config.toml
n_layer = 8
d_model = 224
n_experts = 64
experts_per_token = 2
d_expert = 288
d_shared_expert = 0
activation = "swiglu"
moe_layers = [0, 2, 4, 6]
n_empty_slots = 8
router_score = "softmax"
normalize_top_k = false
routed_scale = 6.0
balance_loss = 0.000418
balance_bias = true
router_z_loss = 0.0001
init_std_router = 0.0162
lr_router = 0.000773
vocab_size = 9264
norm = "rmsnorm"
norm_eps = 1e-05
tie_embeddings = false
optimizer = "adam_variant"
lr = 0.00142
beta1 = 0.9
beta2 = 0.98
grad_clip = 1.0
batch_tokens = 65536
seq_len = 512
train_tokens = 338400000
steps = 5164
dataset = "wikipedia_en"
Below are experts of layer 4 (counted from 0) of a mixture-of-experts language model. Rows are named gate (a neuron's input weights, with its number), up (a neuron's input weights, with its number), down (a neuron's output weights, with its number) and show model dimensions 0-223. Each number is 128 + 32 x the weight over its row's rms, rounded and kept within 0 to 255. Numbers have three digits each.
Before each expert's rows: "mostly gets" lists some tokens that are sent to it at least half of the time; "comes before" lists some tokens at least twice as common just after its tokens as in all text. This comes from a sample of Wikipedia text that the model never trained on. Tokens count by the router's weight.

# expert 5
mostly gets: " least", "n", "ren", " son", " portion", " number"
comes before: " of", "'", "|", "ic", "antine", "y"
gate0:156097135103086102016085101140093107095115177199102103075149132106095096167171152086120165102114103120086129119108156137117085180142146182123087122125121121104114083097151138145130168181106093128176140117096110204073180126163078064166057123134124187139161143114092136119123106179122147140130059128109152149130162141178160088069118138142111130138222154122093139186118149169105145150089142135155094180154146140115123102153145133120164134111142093098147123117169083127182086156112126156115204114161102130110106085082117129153161088096159117123132146133130110116139117109105177126122111154117121120094204120147146172104148106198101118117139120107189114195159136085134051158100
up0:127129126118166125126131121115138157110152153157073132107126174144136157213091096189070090100154144116157095147132180128097123090153099095149117131079127115152126197140155118201141175110098127118088134160131167100126127128139117145127135181138106148124176099153142123135152137129126147139116108118089126151075160037151106156100141116123138108164175116132066137135113146122093135125128177123098069136085121193087138121089114130139135187208121147151200096080106143110121091158204095156131086180170116173150136132133147093131091111177158108097145131099144098073111107142121134175163111148095063195151101107112077157174118091222135163117124118186131155149101116206033096158100
down0:067131099127122170121150136115165122094161130195129046059083141111157139114116111150153143112140156167123143150102106119093138163154104115091172129025137094113136100093071073117125137135158109156164095160191151104174108111148086043126140164151111172083121167123172037167198141160122116166116177187126179122140127180113148122123103081124126126158134131133149087083098094140158145130123144110169087156151137143101098121084135124126100197125209144106111111164138147196135136113159046114189154120074116102097155146114109140134119073158130081125151156156162139169116171097120125076097095102082095087126138137195144118151089147182171154135111152100144135117160128142113160140102

# expert 13
mostly gets: " JPL", " %", " Candidate", " ·", " Binomial", " ±%"
comes before: " |", "\n", " (", " JPL", " is", " ="
gate1:134108081114152092133131137068084111144143144141088076162188110105138131088133143101140210178115137131168120111076151113135115107186130089058130137141133149196074099101147119130088143167110102128030129141143125103142173113113072159100036120140147096100124106124173088133145100126151125103145161080116132185126160099105147174166124187112079143135113132127114145065143161106116137099133119168154179123156083135132091106157145114149114102158213156109119113148125132107126117079055160124079163151154081084098156142036078121127088098130143130136095142048117141049104177167126119076135109110106124100128094161149130130118161160102115165152136108167192142108073113131181109163125
up1:125125122131134095117127160104125077117114110131094108156101157072141139140112136131166085129098186119113154105096040161242134170180127167090134158061137095148088048136100083145117088083128091098115116113153157114125211118146128140069087104146092098103071186080117117106128171147132121099140149099155086116084102131091127099143184129109129125112118151123130135091163115090071106123107130137158113195094106107177116090093109066136127087138196135118137098178105099133178187153120165155123134137123149127115150089116123130162085114146173159137132152147135069133100114115113126055176095126122124101136108103182144124046179155120074157162139107152155086083100085157213127104125
down1:177096111120062140112146170103109124144158179159103126134136094075121059107145110085105125102145143120074118153073149139104156145150067108156095181186182146196168116086151104185117126160150114097130075104201177149155147143158221163130172141209087179120170170054171129035104166112151102168121130176119107118111083153116109090159086169171103148082111155152161119148146107118161120148117103125145130162132141070124121140147124071140143110187101178136128191185133144182131109122139131081063152160155138125145099102155116129086109088129157179148166113131140117160119148103170164110103130156132158087109126151153145104164145130105118097125130100114126147149150083093151113177175

# expert 58
mostly gets: " Railway", " Museum", " Cemetery", " Corporation", " Township", " Committee"
comes before: ",", "\n", ".", " of", " in", "-"
gate1:136139130154052131165174082141136176121115058096127173100145159105134102103134072120123113121127154159141084128150094141131131125089129147210180100137108152084108159187107098146129209109143156136143162139123162161138106115140149137172110088087139148129140140123171133144187175103162199144126079126143103141186167116107157101122161150179147125104124157093151104121133109136125123138156114134211095100167105114113062103098087127147101125154162107125077168150008159128081099121134149098126168166113103074165113104163168037109066116129130115136109079199125112150166100139136169120155087150114121104078139154137142155126203213129116144165100104120125160182129135102141071114107
up1:096141123100096077100108129132063108154113118162116083133132113151153093089117150160196083161164107132194197146198205078148168089086165111132145152098113073085115160170147140144120143149183098140085147135159149182150142094142101174153126145099126127117076126127130152132082112176162118134176176117114151144145126156137150131093170119101139132140144058119097145111083112118119145117153084088139132122116112149109138139151174109078105115132090137098154092125139130116136156146169157123124121073146074151188129148197126188135083187078110134107126172166126154094130056182163184128223141184087131088202140099156159056099137141120122092145138150120198138140095135136086161158157
down1:092130101180152123088156147132115115118088118139151100079135148229106079176158104137127152164167100096129152155164146112072139137083163178119141136153158111100113118094166123155133116164138160105116178099110149109122155141138142081092152145171116098146132142137226194109119144157139097154124137137062110118074069182180098074132148103170145128143129129127083135196135134100166088104157139107097168184106081199148040129082107124087129151124107084125112082107181137151112152127184134117127086171165123082116165048166065145104125084105120082092134089106145082138138123133122159063144104171109132086125116095055101107093123132114153163153150128139108117140084186138087157104116

# expert 42
mostly gets: "Career", "Scientific", "See", "INE", "Species", " Albums"
comes before: "==", " ==", " also", "\n", "===", " career"
gate0:106163085131099100116146126115169149105129109160094189134096152077101108123091086139102149197138102120103133104135112173082162152099149138112122129188153097167116132143130135120137122164126084127093175083128123143121131090069161110093038145113074137112093213126096158101140102124123192098113085163142108172136120165112136109123120146089078104086166143070134130136085059096137130070187083143143171097105098077147130139069140180151154113101150099130079169142086153070147125122130158121158084190114101095178143143112121057175115201183105139132098110177043170113153082139133140176100103127107100105120148108122112128169172131162096126168133097118184116167148132155167152061115
up0:132132112081077151133114184104125110121110182079151079110172132115155168157087100182120115098093161118180178104119112092142069094145169120122112153097150163117137122164117081166195123085152157096192122128149116122114128146133080131144163157151127093149132127103130133148150097122160113158088104136109179131120123096118141188126081064107169140188115097179124108114134115141081091168118163147092142172108103208042085110214146150198102139141131161060199089120165088146190138146095125132111135098095155124087209073148095094109090119134121154104131194093115122165123152120104089098199141098133118109097123172185126120073148130122145111065130121153109164111122102152106119104096
down0:119101112103165125087138174082092106127118164126156082127128119125125142106087161160113117068209132112140079131112130078170170158111159117122086109091178095131136131096132103139141163128056111074159106091102075116124049120116167186128143166187144119171172122163109088129153094098155157175138132162128115094064154098181138122112151123182126141132119081093083128115161112135171119141181087150108145168160141161177062125120144134127182154071138114173161122101097073124161174174150072118128108167123105079137157098110146163123170166122195111075129149118130190120110157119086156188151188091180164092135092148149142132076101109153082131108139131139044175156113112108092112159084

# expert 45
mostly gets: " act", "Film", " addition", " well", "Ind", "Note"
comes before: "==", "===", "The", "In", "|", "="
gate1:125122119162107092158161161137113164132084116136114108100080159125130130143097163134080151189081105133135060109137127106126161153129105131114117055117102147147125183097116125110114109184110119169104170113117125175134161138082120136187124095061112074073106105068110103129203163165117147123181159122129106090096154145143136161135082141167102142159091152119033147126154109143122172188094069105149144113112133156073136086146152131091099115133124168144161153130130124124120118129120159172112100150050134096092149135169136093126123169175131160221164082178136150184177132095176112142068097159132118193169116160184092102142074135197115157101065195115111101118106097156174140133144
up1:137112168105110139147170144149119141103063173150097080080096129172093140176065095117153153121104107113111084144125140138168150082176104081104129169086118143104179135142134108144124132167101113143135105101129095154171111136110145095194119155043160125069132117135106089112161129166153121129140119154126078108109140112118161100114133157124214103167105098156175068108108094030117147188094080111094129090143139112144183084087135152099157167128121128126119148151121118125121137144127117154117151166170193193127171151211116129074152137074162124124146128134148159099092116134096123101068158154201154171165126167122104109187106055150111154086086193126132099096132106079085112057117
down1:132143136145161107159116116166113084147120136155146132094159150120131147136168167213147107132124171146150078081087138113156135085143067169159101133168046105115094088111147130142137113112087119103126128101120093146186082174121072132063091019101166131104175138127140102124139113169157102105154146165177159112112151050156152146131148141141145154197096149095122095148151117129170095124158142145139137125116120161135111061103139064088150136067136154115127143093061149147138182105130090120140105058101189160154134118138161164124103128097173133127182142150091078086183108113152166106105101156141131199159060176145070105099103105098130130093097154183074089131136136103151077099103

# expert 0
mostly gets: " census", " households", " reviews", " median", " population", " females"
comes before: " ", " population", " Turnout", " Total", " •", " were"
gate2:100118119158118152112066107119089147135031116131101177123151125083112093129129149159186138119119103115127138158119147127145127155159125139187144061166131098099131177136167116143150096150183099158114149115102211164125123110127128097193087098160087129147152111060145146179136101176146134101143125071094106163167113142161108098140183112116107132142154168080117160158085153154098106178142096142179170124158083189143105077102139124131123119162108155127121132132113086102128146133104133064178163155150158121143107107125140177161093125137072106094141124150166071159240103184182109103135186108129159085165101098034149095164125110180128169121151089116158164066106096080150124138109
up2:120170163119203096144140119157099123124148124097104159080113163088135124123121043137091125188097136103143137134109140083062159180070176137085117130101189134182085148149128129076151121123151169161146066129160122148133168109170128111040183119147133161180158149126142145109112159132134163160140184139107165148128179102102077052111071125124123114164054120098089102065109162140135154132125050135111098127149141108155130129152129114108155165075120114095108193093178163162185113150122172132113111184129109149130136139142154081170071111079137126181137128144119124145089122127114091153121099184138104129172142148167148073130199155113111085113172158129092147195158166094128153147092
down2:111149119126107133127098082144173147130155045152127170120088149201130112137132112136167130193154121136105205090139069154092097143101146139183112116111084104049069197090159187079152118146117131084147157118138071127172145136111105109117138139154093131091128116133115111085138078134124126009145153139199176138171106129120151138156177148112187203103126153105101146103168077117092100145176116113140067127092065118135153114131146115103105173137134113117135126066097111109119172132140157129110096159153112111162088132105147092123206138159106084108065088134114139136203136146087118131152169072161167105085123132121132122106097111184149160119089132135152134150191144164111105155115